Weights of a small mixture-of-experts language model, trained from scratch on English Wikipedia.
Size: 14 layers, width 128.
Training: a variant of SOAP for the experts, 654M tokens.
Below are experts of layer 8 (counted from 0) of a mixture-of-experts language model. Rows are named router (the router's row for the expert), up (a neuron's input weights, with its number) and show model dimensions 0-127. Each number is 50 + 15 x the weight over its row's rms, rounded and kept within 0 to 99.
Before each expert's rows: a language model's description of what the expert responds to. This comes from a sample of Wikipedia text that the model never trained on.

# expert 38
What it handles: Mid-word fragments. Word pieces in the middle of common or foreign words, such as ci-gar-ette, Wil-hel-m, brill-ian-t, Flá-via.
router:51 82 81 38 41 73 55 63 50 57 45 35 20 35 63 74 55 78 54 36 41 31 46 38 65 62 36 59 62 53 53 21 36 47 63 61 60 50 51 45 41 46 60 20 36 47 51 44 54 45 57 40 17 10 63 56 31 64 35 52 56 35 67 38 55 50 96 39 41 49 46 46 43 47 42 46 57 72 56 99 63 39 43 37 57 21 64 38 43 48 45 59 33 64 61 59 61 39 37 40 65 47 38 45 06 56 50 38 38 36 45 55 46 69 68 49 59 57 35 52 62 64 53 49 58 56 34 47
up0:30 39 50 48 57 27 57 56 62 47 25 48 28 34 58 72 52 69 46 79 56 59 47 57 46 40 30 70 42 67 41 52 64 26 72 41 44 70 44 50 65 28 68 51 56 46 56 63 74 38 37 18 58 43 71 49 42 64 21 68 42 22 27 37 54 48 70 39 54 47 42 63 68 64 33 44 21 64 39 52 41 46 45 44 54 50 44 63 46 31 60 81 70 50 57 51 62 21 57 35 39 36 76 60 09 38 48 60 70 45 32 64 30 45 76 49 34 58 39 75 57 51 70 21 54 36 33 56

# expert 4
What it handles: Table cell numerals. Digits ending numbers in table cells or counts in prose, plus currency, ± and minus signs, such as stats like 1'0', £, −.
router:68 59 53 52 41 72 67 28 21 52 51 18 44 39 61 75 31 45 36 61 70 38 46 69 55 52 44 52 59 53 49 47 59 37 55 48 49 52 72 52 53 61 33 26 38 44 54 43 83 47 40 56 42 45 59 44 20 89 39 53 56 48 56 43 46 32 52 57 52 49 40 29 54 47 43 56 45 49 72 51 38 58 43 07 49 56 50 13 87 44 45 26 17 49 19 60 60 60 67 56 51 66 43 42 41 44 81 39 54 46 47 55 40 78 63 51 39 54 40 78 49 52 69 73 55 49 55 07
up0:61 67 51 62 84 37 69 71 71 80 56 78 55 35 54 23 38 67 49 38 32 54 39 48 39 50 65 63 76 61 69 25 54 75 33 53 54 35 55 59 63 56 56 70 46 41 46 50 64 64 57 42 53 44 56 39 27 27 36 70 19 64 48 33 33 47 64 57 36 76 67 69 48 55 38 75 83 46 47 36 32 19 16 32 66 58 41 29 64 47 48 43 18 57 35 67 47 44 57 63 45 51 81 48 43 68 29 39 52 33 47 43 54 55 54 59 42 66 46 53 53 44 50 42 55 75 49 33

# expert 17
What it handles: Place-name endings. Second tokens or word pieces finishing place and proper names, such as York, Angeles, Zealand, Las Vegas, Woolwich, Alaska.
router:74 66 72 44 41 78 44 65 26 62 29 54 80 09 69 50 31 49 40 35 71 23 24 66 44 39 43 60 25 36 59 58 40 29 72 55 45 51 82 47 38 63 44 37 29 53 45 48 46 57 54 51 09 50 53 35 19 67 52 65 38 36 49 59 74 07 70 46 25 41 58 48 49 53 47 37 60 53 76 76 49 49 46 41 72 37 48 35 47 55 40 40 30 76 57 57 51 55 45 45 49 79 36 28 47 43 49 48 44 51 63 67 37 69 52 58 50 47 61 58 47 47 58 57 50 47 32 46
up0:25 40 35 70 25 44 69 48 41 38 37 57 66 75 84 71 52 27 61 43 53 52 14 53 47 44 60 58 54 52 42 38 69 19 32 40 45 51 65 54 56 61 49 36 47 47 75 53 40 49 40 45 82 29 30 53 26 42 40 55 44 45 50 56 78 35 62 56 33 54 64 60 22 49 24 55 78 87 46 55 37 65 83 59 54 36 73 42 37 34 50 58 53 40 65 49 70 58 45 34 58 59 15 86 34 65 52 70 54 65 53 61 50 36 63 48 55 61 58 58 45 46 71 69 46 46 47 38

# expert 12
What it handles: Capitalized name-initial pieces. First capital letter or syllable of foreign or unusual proper names after of, the or dashes, as in Jungfrau, Jicheng, Waziristan.
router:64 71 63 40 50 53 64 37 47 57 41 43 50 32 48 57 04 55 43 57 62 60 41 89 67 50 47 46 32 60 44 38 31 42 79 49 58 42 92 42 57 59 55 31 59 55 55 27 46 52 46 42 29 42 56 43 53 45 53 53 69 65 70 34 57 22 40 56 61 11 40 44 58 52 26 31 46 53 64 63 79 50 41 39 37 45 28 53 64 57 50 21 45 53 38 41 44 57 61 72 64 50 31 42 50 23 88 39 58 54 15 52 22 70 44 48 48 43 36 80 55 55 51 75 54 73 47 49
up0:33 63 31 82 49 74 41 49 42 44 56 78 68 61 65 88 20 62 46 28 54 29 47 49 51 57 46 64 45 26 42 57 42 52 78 55 46 56 40 38 44 57 54 67 35 44 52 76 56 33 56 51 39 46 19 35 24 29 40 47 48 40 49 48 61 55 73 33 70 60 70 55 79 58 50 34 57 45 46 35 62 22 65 37 52 53 34 46 35 74 23 51 52 51 54 55 24 52 27 57 64 23 28 35 49 73 27 28 50 45 48 48 52 34 35 80 47 63 85 57 47 60 41 55 58 48 64 31

# expert 15
What it handles: Word-initial capital pieces. First piece of a word split into pieces, often a capital or short prefix after the or a comma, such as Al(zheimer), un(altered), Di(fferential).
router:63 63 51 40 44 46 58 20 47 55 44 34 67 50 59 77 20 31 44 43 72 47 52 53 65 31 32 44 42 69 35 38 44 25 61 26 57 45 51 57 56 50 44 43 42 53 46 46 54 71 67 43 41 28 58 52 53 43 46 43 58 44 60 38 46 49 41 46 56 19 31 51 59 42 25 60 61 76 40 42 43 40 34 55 48 44 28 42 79 50 43 51 50 57 46 44 52 56 55 75 55 77 39 43 37 09 81 50 78 41 24 52 23 65 51 47 65 47 42 97 70 85 54 86 67 65 27 49
up0:81 45 53 43 44 34 63 47 60 23 46 45 40 46 52 40 30 30 57 48 58 38 65 60 45 67 41 23 65 68 18 66 72 46 37 72 48 47 47 44 20 37 69 75 36 33 49 17 53 65 55 38 39 66 63 40 59 55 38 41 20 55 55 75 54 85 22 58 51 48 57 56 36 44 23 50 41 31 37 51 32 42 49 48 54 16 53 55 55 39 53 76 52 48 60 15 42 21 70 70 51 36 27 31 60 54 39 59 68 54 33 69 42 45 67 24 60 46 61 35 62 42 42 44 66 45 38 41

# expert 8
What it handles: Leading number digits. First digit of numbers, especially the 2 or 1 starting years in lists, tables and running text, such as 2013, 21, 360.
router:81 44 63 54 27 71 54 38 33 48 35 21 40 28 53 76 58 55 30 42 64 51 40 61 77 45 45 58 37 58 54 37 59 46 47 63 47 64 59 60 52 59 46 45 48 44 54 29 43 47 28 35 40 26 54 48 34 51 29 62 51 82 44 54 58 37 50 23 49 42 46 27 48 47 47 41 93 76 53 63 48 45 39 26 37 39 59 55 62 53 56 43 07 43 50 44 53 78 71 45 57 56 43 30 48 38 70 21 45 48 23 61 33 68 37 44 70 46 26 65 41 66 74 51 55 54 52 00
up3:47 56 45 58 66 32 66 44 35 50 39 33 35 14 36 37 25 54 68 33 57 56 41 65 29 59 31 60 54 57 51 46 17 69 35 80 61 29 52 71 70 26 35 48 58 45 48 54 44 65 41 59 56 65 47 20 74 58 50 50 32 32 45 34 48 68 56 46 53 59 65 43 62 51 37 68 65 58 67 57 40 59 61 42 24 87 46 54 56 58 74 61 33 37 33 69 43 35 49 09 41 56 32 33 65 42 34 75 44 43 09 36 46 72 67 50 59 73 43 55 57 59 65 53 50 57 61 67

# expert 23
What it handles: Early word fragments. Short letter pieces right after a word's first letter or syllable, like C-ul-ture, c-au-cus, can-al, pur-poses.
router:57 59 64 34 41 71 39 31 66 58 25 38 42 77 45 75 42 89 59 34 51 30 51 53 77 50 63 52 66 59 38 22 51 59 71 46 44 73 56 58 49 46 40 44 38 56 52 57 65 56 29 30 46 35 68 47 45 31 36 53 60 71 82 49 56 70 65 36 44 37 29 55 73 18 14 46 37 61 49 60 43 52 26 29 66 43 31 00 47 56 63 43 45 46 25 65 55 54 39 59 67 49 23 46 33 49 61 50 59 16 35 53 52 52 56 49 80 53 42 52 48 62 60 48 53 60 38 48
up3:38 40 56 65 35 70 39 52 45 82 10 48 33 68 54 70 62 47 48 51 20 43 41 33 54 21 46 55 54 39 45 47 28 72 61 33 50 45 68 60 36 44 45 54 45 36 64 42 37 21 60 28 23 76 39 63 63 63 55 34 33 50 61 60 34 29 57 13 56 37 55 59 27 69 09 38 51 55 46 55 46 48 39 39 23 54 63 43 47 73 55 49 20 52 61 33 38 65 76 49 59 18 22 58 21 65 49 51 42 47 56 47 62 62 51 55 32 45 54 64 58 47 55 47 30 60 47 70

# expert 39
What it handles: Latinate stem pieces. Middle stem pieces of Latinate words after prefixes like in, con, ex, such as in-tric-ate, in-tim-idation, exp, conf, circ.
router:59 53 37 50 40 65 71 29 49 65 32 37 57 75 54 51 17 35 40 33 47 46 49 35 64 32 45 38 53 48 51 48 37 40 44 44 31 66 43 62 43 52 48 46 46 33 21 31 99 40 39 47 54 40 80 49 28 53 57 57 53 53 73 38 70 55 60 62 32 32 52 23 45 28 24 14 64 47 59 38 38 61 47 49 60 41 13 33 37 56 51 57 38 64 44 39 63 57 61 61 79 63 35 52 35 43 72 34 40 51 45 51 32 61 72 65 70 50 35 76 65 50 67 57 32 65 58 27
up0:57 65 51 40 68 38 80 39 39 52 49 50 61 13 59 29 76 27 30 43 37 57 44 17 50 49 40 43 54 72 66 67 43 49 52 66 31 43 56 33 47 52 26 47 45 59 48 45 18 34 31 24 34 39 52 44 50 41 45 36 54 45 87 46 63 59 67 54 50 55 50 65 34 61 27 26 63 58 60 48 50 52 54 47 77 27 86 47 55 63 61 58 75 70 33 49 29 54 59 46 35 76 24 59 57 57 72 71 38 27 65 74 44 64 43 46 70 30 40 75 50 50 59 36 45 37 71 49

# expert 44
What it handles: Digits after dashes. First digit of the second number in year or page ranges after a dash, such as 1793–1877, 148–154, 17–19, and years after prepositions.
router:65 59 61 44 35 62 64 29 38 49 49 04 36 39 49 66 55 58 26 50 49 58 51 79 60 47 34 55 42 63 54 37 53 36 49 52 51 48 48 60 54 73 59 43 49 38 55 38 57 47 47 26 42 49 61 39 38 42 22 50 45 57 74 46 68 44 59 08 62 51 51 29 45 31 35 44 73 59 50 60 63 75 46 17 44 30 45 57 59 37 57 34 00 58 56 30 63 78 67 49 56 63 41 37 47 51 50 44 38 38 37 86 47 64 34 46 77 53 26 57 50 62 68 46 61 60 34 09
up3:33 56 53 50 49 77 45 51 37 39 44 39 63 61 47 45 65 40 58 47 64 54 61 69 39 42 49 40 56 33 74 56 11 53 73 50 43 44 49 50 62 48 41 41 42 65 83 42 68 60 66 57 53 45 64 51 71 65 19 45 32 55 52 39 80 12 82 35 46 44 58 38 23 65 48 56 68 33 21 50 39 66 55 07 63 69 50 53 43 43 72 45 57 56 53 80 66 42 50 60 56 35 58 43 72 64 23 55 44 08 35 64 63 50 32 51 47 72 39 68 56 63 29 41 44 61 58 69

# expert 22
What it handles: Year final digits. Last digits of years and season spans, such as 1970–71, 2020 season, 1930s, and also "present" in date ranges.
router:67 68 46 48 20 62 34 29 38 68 43 44 48 24 78 75 12 81 35 27 48 20 46 69 69 47 50 56 33 57 53 49 42 26 42 49 34 68 74 58 40 53 53 44 45 45 56 53 44 57 42 25 25 43 50 48 47 42 24 42 47 66 54 49 52 46 46 16 37 57 49 30 52 44 46 35 67 70 61 58 52 48 50 06 60 41 43 47 47 31 52 39 00 49 52 45 62 52 59 51 58 73 43 24 44 47 44 58 46 42 23 69 45 57 47 54 40 53 51 54 87 38 64 52 45 45 48 34
up0:62 68 45 63 59 39 59 57 63 44 27 45 49 52 24 61 51 80 57 75 70 54 36 45 60 57 50 58 47 74 79 84 56 36 58 72 60 62 69 52 21 59 44 55 43 43 67 49 47 55 53 25 39 38 22 50 68 75 56 60 39 48 61 35 62 68 50 44 45 62 42 34 34 49 59 57 47 65 42 42 60 60 43 56 38 75 58 00 43 29 51 27 46 66 52 40 75 49 78 46 52 64 66 16 69 66 41 60 33 77 35 58 77 54 70 43 52 61 57 43 46 67 53 22 75 46 55 49

# expert 51
What it handles: Personal first names. Common given names and name pieces in credits, casts and prose, such as John, Michael, Joseph, Dorot-hy.
router:56 60 71 42 42 71 35 54 50 71 59 38 64 24 72 51 12 61 51 46 57 41 46 84 51 45 33 72 54 57 06 46 23 37 73 45 40 51 71 61 53 53 29 32 46 40 52 49 52 51 55 48 44 57 53 46 34 76 45 62 75 52 46 43 75 10 49 43 54 49 50 45 62 42 39 53 66 56 87 86 64 44 16 48 42 33 57 49 47 51 77 33 54 59 48 50 73 52 71 66 40 57 34 39 47 22 55 37 53 22 46 58 30 49 49 58 45 48 28 52 72 78 54 67 58 49 49 47
up0:26 43 61 85 61 53 32 59 36 75 60 25 49 45 34 58 42 49 33 46 42 25 56 63 43 63 61 78 49 46 44 57 40 75 55 54 62 37 70 24 23 59 33 37 48 38 52 30 55 58 62 45 41 49 66 42 49 55 31 65 39 34 46 78 76 47 40 62 61 59 22 51 53 50 56 65 61 60 69 56 63 63 62 52 51 57 47 48 62 54 67 42 47 52 62 16 89 67 48 53 64 45 51 44 58 86 39 18 36 66 51 72 41 41 89 30 35 75 36 45 31 39 43 39 54 37 43 78

# expert 45
What it handles: Name-internal letters. Inner or final pieces of foreign names and compounds, such as Raek-w-on, taek-w-ondo, saw-mill, Vladivost-ok, -ski, -kov, -burg.
router:52 57 64 57 25 64 45 53 42 45 45 43 67 19 61 56 45 62 38 35 45 48 58 64 47 57 28 82 29 52 43 47 27 40 68 48 43 55 85 58 17 83 41 51 48 49 44 53 84 59 44 44 73 30 55 44 47 62 58 54 74 49 64 36 55 34 67 06 54 55 47 52 35 40 39 32 45 82 47 46 52 53 46 54 50 12 57 42 97 53 46 29 59 46 34 48 53 49 54 85 59 62 22 45 53 63 49 29 63 49 53 65 41 62 57 66 29 50 61 55 57 58 65 56 73 70 66 41
up0:56 59 51 36 30 61 30 48 71 46 41 54 60 67 58 61 36 27 42 25 49 45 60 16 35 66 88 29 49 43 51 51 62 45 35 41 71 49 54 52 25 33 51 33 40 41 57 63 55 35 85 58 57 36 72 58 58 59 75 49 52 59 60 31 50 78 34 61 53 52 35 54 39 78 05 54 61 35 80 56 63 58 53 72 45 60 62 30 41 43 65 42 28 25 56 48 45 44 56 17 38 44 62 37 28 40 56 60 57 55 69 66 61 17 61 47 40 43 66 63 75 66 35 51 33 52 44 55

# expert 54
What it handles: Prepositions after nouns. Prepositions following a noun or verb, mostly of, also in, to, between, against, across, introducing the next noun phrase.
router:59 64 67 54 43 54 41 50 21 60 54 52 48 48 50 62 13 53 38 52 81 50 37 52 67 48 17 73 56 61 41 59 41 25 52 45 56 59 54 58 40 59 31 39 59 39 55 34 53 55 52 35 49 49 63 51 47 77 62 83 51 54 51 17 51 46 73 34 61 42 24 20 62 25 36 43 47 45 56 58 68 73 35 45 91 11 53 44 55 25 55 36 46 68 41 56 43 42 65 69 58 64 48 41 53 44 59 61 68 39 32 53 37 72 51 38 48 78 19 56 43 75 60 54 89 62 45 43
up0:74 29 58 36 11 65 58 40 62 46 83 49 51 45 54 35 45 60 52 41 64 39 69 40 80 36 29 45 43 50 57 68 34 59 47 73 45 42 41 77 63 61 72 67 82 52 62 50 49 46 45 53 57 78 45 48 49 45 61 34 59 18 35 23 40 65 37 56 31 46 35 40 62 53 41 52 28 58 63 56 84 59 59 87 46 72 31 65 53 83 65 55 45 38 53 71 70 39 46 52 39 69 60 62 58 49 72 45 33 49 46 58 54 60 68 56 43 63 55 36 25 38 56 72 81 31 62 47

# expert 47
What it handles: Digits in numbers. Single digits and thousands commas in numbers, especially vote counts in election tables, plus years, scores and percentages.
router:80 62 30 46 49 58 19 53 58 67 29 39 28 35 57 44 18 38 20 39 84 66 08 54 55 34 32 56 56 52 53 26 37 41 66 34 47 43 64 55 53 71 57 57 53 43 44 36 65 63 69 45 60 43 60 43 25 67 42 73 50 75 50 46 55 54 59 42 61 42 39 46 65 53 43 48 56 51 61 63 39 45 31 25 50 49 44 41 64 49 44 37 20 51 52 69 45 64 59 59 55 48 53 43 50 43 88 25 68 47 22 62 38 54 35 50 52 39 32 72 57 54 61 91 45 59 48 08
up0:33 52 66 34 18 31 82 36 36 59 40 46 62 48 62 52 54 45 59 68 76 42 28 47 78 75 33 51 62 52 56 47 36 55 44 64 33 63 39 62 71 60 41 45 56 55 76 30 68 35 40 74 58 62 59 74 67 56 43 68 44 69 48 41 42 56 49 28 18 54 56 60 58 50 56 42 16 48 48 45 47 46 35 54 29 11 49 42 68 47 34 23 62 60 42 35 61 43 37 49 91 41 46 52 49 59 59 71 39 52 49 39 38 72 44 58 24 48 46 53 01 45 44 31 57 42 55 33

# expert 27
What it handles: Word-start pieces, common nouns. First piece of longer words after the/of/a, often Latinate or proper nouns, such as mon(astery), hyp(ersurface), Me, dis, Vi.
router:54 70 60 43 42 50 57 18 45 48 49 41 58 46 43 66 27 47 42 54 62 46 41 47 52 38 33 62 27 85 45 36 48 45 58 20 59 47 68 59 53 66 56 51 40 46 43 40 53 54 39 48 51 41 81 32 49 50 61 46 42 67 65 61 67 30 64 59 62 00 50 43 36 35 17 43 40 57 59 61 85 47 04 51 48 51 25 50 55 56 77 38 36 69 32 31 55 44 52 63 53 85 46 46 39 48 68 43 73 52 36 56 26 76 62 63 63 44 41 64 59 46 60 77 40 59 32 44
up0:42 46 38 56 33 29 09 62 64 34 45 56 35 69 35 40 59 75 52 66 71 10 57 37 30 51 45 62 60 56 28 09 66 50 37 50 59 47 68 76 54 55 38 54 39 51 37 44 66 54 47 60 39 68 94 30 57 59 43 60 43 61 60 71 40 68 78 60 39 50 36 61 51 26 28 61 40 34 66 50 32 52 47 54 68 70 73 65 39 70 70 31 44 51 62 41 63 66 45 50 49 50 41 40 73 44 32 59 67 52 51 75 58 73 56 53 69 37 38 44 61 55 39 80 35 54 62 51

# expert 55
What it handles: Prepositions, inch abbreviation. Prepositions after verbs or nouns, mostly in, as well as under, during, on; also in meaning inches in measurements like 5 feet 9 in.
router:69 79 67 46 24 48 53 42 22 64 46 33 42 57 64 67 30 44 41 40 66 68 56 63 52 43 62 49 40 52 44 51 56 47 47 08 65 75 60 66 49 44 48 42 44 46 53 41 51 67 36 44 50 47 64 50 48 51 50 77 50 57 75 12 36 34 67 22 63 29 11 41 55 14 24 54 76 55 54 60 78 62 29 36 61 39 64 47 57 10 34 45 34 63 42 53 48 51 47 65 60 68 33 38 18 52 58 55 65 50 47 66 61 39 41 60 53 56 63 57 45 53 61 79 40 56 34 32
up0:73 24 54 58 46 52 24 58 55 59 17 26 49 78 68 57 40 79 52 90 56 40 60 69 47 42 47 64 59 30 60 50 45 49 72 60 34 64 37 55 62 38 28 41 65 56 62 86 30 34 29 60 67 54 47 17 60 38 45 59 54 20 50 32 49 25 59 36 48 59 46 54 39 57 60 54 42 47 43 42 67 72 63 24 33 37 25 59 76 14 18 45 29 57 49 62 32 53 35 43 45 72 39 71 39 45 68 52 47 49 53 66 45 50 67 60 60 44 39 54 47 41 42 63 56 29 57 51

# expert 35
What it handles: Determiners before nouns. Articles, possessive pronouns and possessive 's opening a noun phrase in running prose, such as the, a, his, its, their, country's.
router:57 91 50 53 49 52 53 55 19 67 10 39 56 57 61 51 16 49 42 44 70 39 34 69 50 31 38 49 31 55 40 54 33 47 56 24 38 43 45 59 36 48 51 45 44 42 48 43 55 45 41 08 49 39 60 40 43 43 57 59 63 48 57 37 75 36 64 29 38 48 53 59 68 34 49 50 74 69 51 50 59 50 40 39 73 39 34 42 98 34 41 36 49 78 40 45 49 46 63 61 65 52 39 47 52 44 62 50 89 53 10 58 30 60 36 82 50 63 27 51 56 43 68 52 74 49 69 48
up0:22 46 59 35 46 45 30 64 49 53 70 46 65 53 83 55 62 64 57 58 78 47 54 43 74 57 34 43 27 49 59 35 57 56 13 42 32 44 70 61 10 53 69 25 32 62 95 77 45 69 71 53 42 69 41 35 51 47 66 35 53 39 63 33 62 73 52 43 44 77 39 40 66 73 43 56 28 76 36 32 57 57 56 73 49 43 59 69 48 38 53 33 57 57 73 46 41 75 32 55 52 54 38 40 48 51 44 30 40 52 39 66 64 35 46 37 22 61 38 36 45 63 67 49 45 64 51 50

# expert 25
What it handles: Word pieces after F. Second pieces of words and names, often after F, G or f: F-eng, jackf-ru-it, f-if-ties, St-ud-dard.
router:59 55 64 58 47 61 55 32 54 46 51 52 47 09 60 54 31 70 43 52 57 56 43 65 64 38 41 67 31 53 52 37 53 43 81 55 40 62 54 48 48 37 60 27 52 27 28 63 51 41 54 49 46 40 53 43 41 49 41 46 70 67 79 54 53 18 82 24 21 45 44 26 36 64 32 36 46 69 45 61 42 47 38 36 58 37 57 16 51 33 63 54 44 55 53 46 33 48 53 72 73 39 00 14 57 41 62 57 48 54 45 75 55 65 64 49 56 58 66 71 54 49 45 47 71 65 22 40
up0:23 43 56 44 46 67 49 61 43 37 68 55 55 18 48 84 66 58 47 24 42 72 59 61 46 55 54 57 47 71 39 67 48 43 64 47 28 38 39 50 38 58 85 30 55 68 38 41 57 56 48 51 65 42 60 54 35 24 64 55 66 64 64 08 74 50 95 57 78 62 45 41 83 38 44 58 34 54 28 36 56 52 43 55 61 66 65 48 55 67 54 67 57 43 67 30 32 61 45 56 58 59 38 33 52 32 66 60 51 46 37 59 46 38 54 95 40 45 64 65 40 71 36 49 57 48 20 49

# expert 41
What it handles: Clause boundaries and connectives. Commas, periods and connectives ending an introductory phrase or opening a clause, such as which, where, when, However, At this point.
router:67 56 47 51 50 51 58 47 27 88 60 39 39 42 77 49 45 52 50 45 71 35 43 67 64 31 40 56 47 51 44 46 41 48 62 48 37 67 62 61 35 86 52 37 52 41 52 54 50 50 40 27 45 55 39 00 55 58 36 64 46 43 44 12 42 56 79 28 45 31 43 15 63 41 31 45 62 52 63 52 82 48 20 26 69 57 51 59 60 39 71 49 47 43 40 51 74 52 55 48 45 54 44 45 47 48 51 14 74 33 43 57 24 51 74 67 54 85 64 66 50 59 51 64 37 54 36 42
up0:82 59 74 39 30 28 48 44 78 48 40 41 30 20 49 33 66 60 73 55 43 74 47 40 60 56 71 42 75 60 51 38 26 44 54 51 28 36 40 38 43 32 31 33 50 75 87 55 59 26 31 67 50 34 52 45 78 66 70 52 52 41 62 58 26 31 37 55 56 68 54 34 48 51 57 30 47 43 74 69 27 56 66 75 30 44 70 60 62 38 56 70 61 57 58 65 58 55 55 48 41 61 56 11 51 46 64 49 58 41 88 66 60 60 50 50 57 55 40 52 58 67 30 63 42 37 38 57

# expert 43
What it handles: Non-English name syllables. Syllables inside Asian, African and Eastern European names and places, as in X-ho-sa, Z-ho-u, X-i-angxi, M-la-kar.
router:58 50 59 51 45 54 53 37 54 51 00 38 57 47 64 74 27 86 10 32 76 31 37 28 43 51 59 38 57 53 33 69 45 42 55 51 58 54 52 59 53 53 52 48 29 51 22 37 55 63 57 36 13 46 52 37 33 51 49 73 71 40 73 58 68 50 71 49 41 59 48 34 79 42 23 36 37 64 50 67 80 43 35 40 57 43 30 19 70 42 52 54 46 48 50 56 49 49 54 57 54 71 17 46 46 49 60 51 52 27 51 67 65 51 49 51 74 61 22 64 66 66 52 47 32 63 30 51
up0:63 62 42 45 44 57 41 53 67 37 57 69 53 42 53 57 55 57 32 47 66 53 59 54 80 50 47 24 53 50 65 30 70 49 69 45 43 65 64 76 74 55 35 46 72 43 46 62 17 79 73 53 46 61 61 43 33 64 42 36 70 42 52 71 65 30 57 73 70 39 21 35 43 47 55 43 51 44 42 40 43 51 50 68 45 43 36 24 35 83 60 50 42 40 66 52 57 69 63 52 49 78 29 58 58 29 49 53 43 21 33 33 87 35 40 40 26 95 26 50 53 52 61 31 40 48 33 37

# expert 19
What it handles: Music personnel and sports. Instruments, roles and activity nouns in personnel lists and sports text, like vocals, guitar, bass, recording, football, Doubles.
router:52 84 33 11 38 49 43 60 30 67 52 31 59 41 78 57 49 55 43 51 51 58 42 58 42 29 47 50 43 49 51 20 47 24 81 06 55 61 59 53 43 68 42 35 35 52 34 37 76 47 54 35 53 31 50 35 48 66 40 48 52 90 52 53 50 59 47 30 45 42 59 29 36 39 54 54 67 32 68 80 51 35 49 52 50 60 56 34 64 60 59 39 46 64 37 71 42 56 63 56 46 53 44 27 35 41 64 43 81 51 47 71 40 89 22 44 65 53 59 55 61 60 66 73 34 59 70 26
up0:49 66 26 39 66 45 30 43 45 80 61 46 27 60 72 37 72 65 41 72 52 37 67 62 80 60 31 66 47 55 49 62 32 47 52 30 47 37 59 31 36 35 23 64 50 58 55 47 53 50 45 48 53 67 36 53 38 90 42 50 46 45 75 39 45 56 70 19 67 36 48 29 62 54 40 70 73 67 60 51 73 62 81 34 40 83 49 44 21 76 39 54 60 57 53 29 60 52 41 57 51 44 33 28 68 57 53 31 51 61 64 52 54 51 10 59 37 72 60 42 58 42 52 50 47 55 56 17

# expert 33
What it handles: Year and date digits. Digits inside years and dates, mostly the third digit after 19 or 20 in birth dates, plus century and centuries.
router:82 77 68 50 23 74 47 14 53 51 35 22 37 49 47 54 56 69 25 35 82 33 45 50 46 58 41 55 46 51 31 40 38 20 57 43 47 54 53 79 57 66 35 42 48 45 51 39 77 67 32 46 41 34 50 45 54 52 37 60 54 64 54 30 54 46 48 47 36 21 56 45 64 50 54 23 50 66 42 63 89 61 30 42 59 53 36 47 56 36 65 48 17 49 55 24 61 51 61 48 50 60 52 48 59 36 45 55 48 38 18 75 35 71 43 69 47 64 62 68 50 52 77 64 49 52 49 07
up3:56 62 54 44 71 30 61 35 41 53 54 56 44 35 37 22 54 26 47 11 39 55 31 37 48 80 61 47 22 59 51 56 36 26 64 77 69 48 37 50 38 51 25 43 44 51 79 42 58 43 39 34 55 63 41 42 84 61 19 70 64 49 61 49 36 41 32 50 88 40 85 41 71 51 44 52 61 72 46 53 50 60 29 58 45 50 34 50 24 54 72 52 57 36 44 47 44 64 64 45 44 54 40 45 74 36 41 75 40 24 63 57 27 62 35 43 63 63 49 44 47 42 66 64 56 13 32 59

# expert 62
What it handles: Plural endings. Plural suffix s or es on nouns and plural nouns, such as historian-s, daughter-s, people, members, children.
router:54 90 55 31 53 67 42 35 46 77 61 40 55 35 83 65 41 49 54 53 53 61 53 35 58 47 28 53 21 80 56 38 41 30 79 51 19 81 65 46 27 86 48 32 41 26 44 27 67 68 51 31 43 46 42 39 48 64 60 44 53 55 82 22 52 39 62 39 63 34 43 21 49 35 43 60 56 67 68 57 49 37 32 47 56 56 56 56 48 54 53 54 46 66 46 54 79 47 75 59 50 50 34 45 24 48 70 35 66 29 46 51 18 73 37 67 56 67 45 47 51 45 47 46 58 63 64 47
up0:31 76 63 48 25 51 49 43 71 73 28 70 53 14 62 38 40 60 69 63 70 51 59 37 64 42 63 46 53 40 73 71 64 57 74 48 48 37 41 46 44 66 51 44 47 35 33 48 58 71 34 53 38 28 40 26 40 72 64 39 56 75 67 42 46 60 39 24 55 63 63 15 34 60 52 52 61 61 41 51 68 36 53 69 33 48 46 40 27 71 53 49 74 70 52 30 77 70 51 78 41 57 45 77 45 38 40 42 30 26 29 43 41 68 39 40 69 64 29 18 62 61 66 56 57 55 57 40

# expert 21
What it handles: Prepositions and conjunctions. Prepositions and linking words after a verb, comma or due/based, such as to, with, as, including, because, while, like.
router:56 63 56 60 48 55 73 62 17 68 44 36 39 52 44 69 49 59 55 38 50 62 35 42 59 15 45 63 48 50 37 51 40 42 46 26 46 61 50 62 21 48 38 16 44 50 58 15 54 48 41 15 45 54 60 41 54 76 43 87 49 54 47 18 50 39 58 41 59 23 28 11 73 46 47 46 59 59 72 42 54 65 26 53 74 50 35 49 57 19 54 49 32 49 47 66 55 60 52 51 63 45 39 40 28 49 54 42 65 30 43 54 32 58 76 65 45 58 44 98 48 72 62 59 53 55 45 37
up0:52 32 50 70 60 49 57 54 69 58 54 22 38 44 70 34 58 51 42 60 44 37 43 61 62 75 71 42 75 49 41 47 32 59 16 34 24 56 70 75 58 45 39 70 34 53 59 36 41 35 64 38 49 75 74 64 33 73 42 50 32 61 46 68 37 40 46 39 67 11 51 39 76 37 26 42 43 43 56 55 33 25 74 79 32 47 32 52 50 39 38 33 12 51 48 38 31 39 47 60 38 40 41 53 41 56 64 44 49 29 65 29 17 45 58 84 58 48 55 42 31 50 55 31 52 48 48 37

# expert 16
What it handles: Mid-word syllable pieces. Middle syllable fragments inside longer words and names, often Romance or after de/con/De, such as reser-vo-ir, Prede-ces-sor, Ver-di.
router:47 57 54 42 41 78 69 37 50 58 27 33 64 16 55 58 36 40 60 54 52 46 55 41 51 43 23 64 50 49 56 28 52 15 49 32 37 39 37 57 38 69 59 48 25 49 28 21 49 48 49 46 35 57 61 66 32 58 38 40 67 51 90 49 60 45 64 28 20 34 40 37 61 22 27 24 66 46 50 83 25 69 25 34 66 31 48 50 34 58 62 47 27 48 58 41 46 81 64 67 85 54 40 31 51 56 37 43 37 53 42 57 44 57 80 54 55 51 33 49 65 34 58 50 55 53 46 39
up0:64 19 37 43 36 65 49 56 62 44 60 23 42 58 64 64 55 66 46 41 38 45 50 52 58 32 48 62 22 39 53 59 75 58 53 56 48 28 23 45 43 62 24 56 51 48 54 28 41 58 31 21 54 56 88 62 49 43 39 41 56 41 38 34 36 85 45 33 23 45 44 82 30 40 43 62 64 52 50 51 47 57 52 55 43 42 89 45 67 52 57 64 59 46 46 73 40 69 81 66 66 48 46 68 37 63 52 32 36 55 64 73 54 69 82 95 71 42 40 60 49 44 57 50 50 52 75 42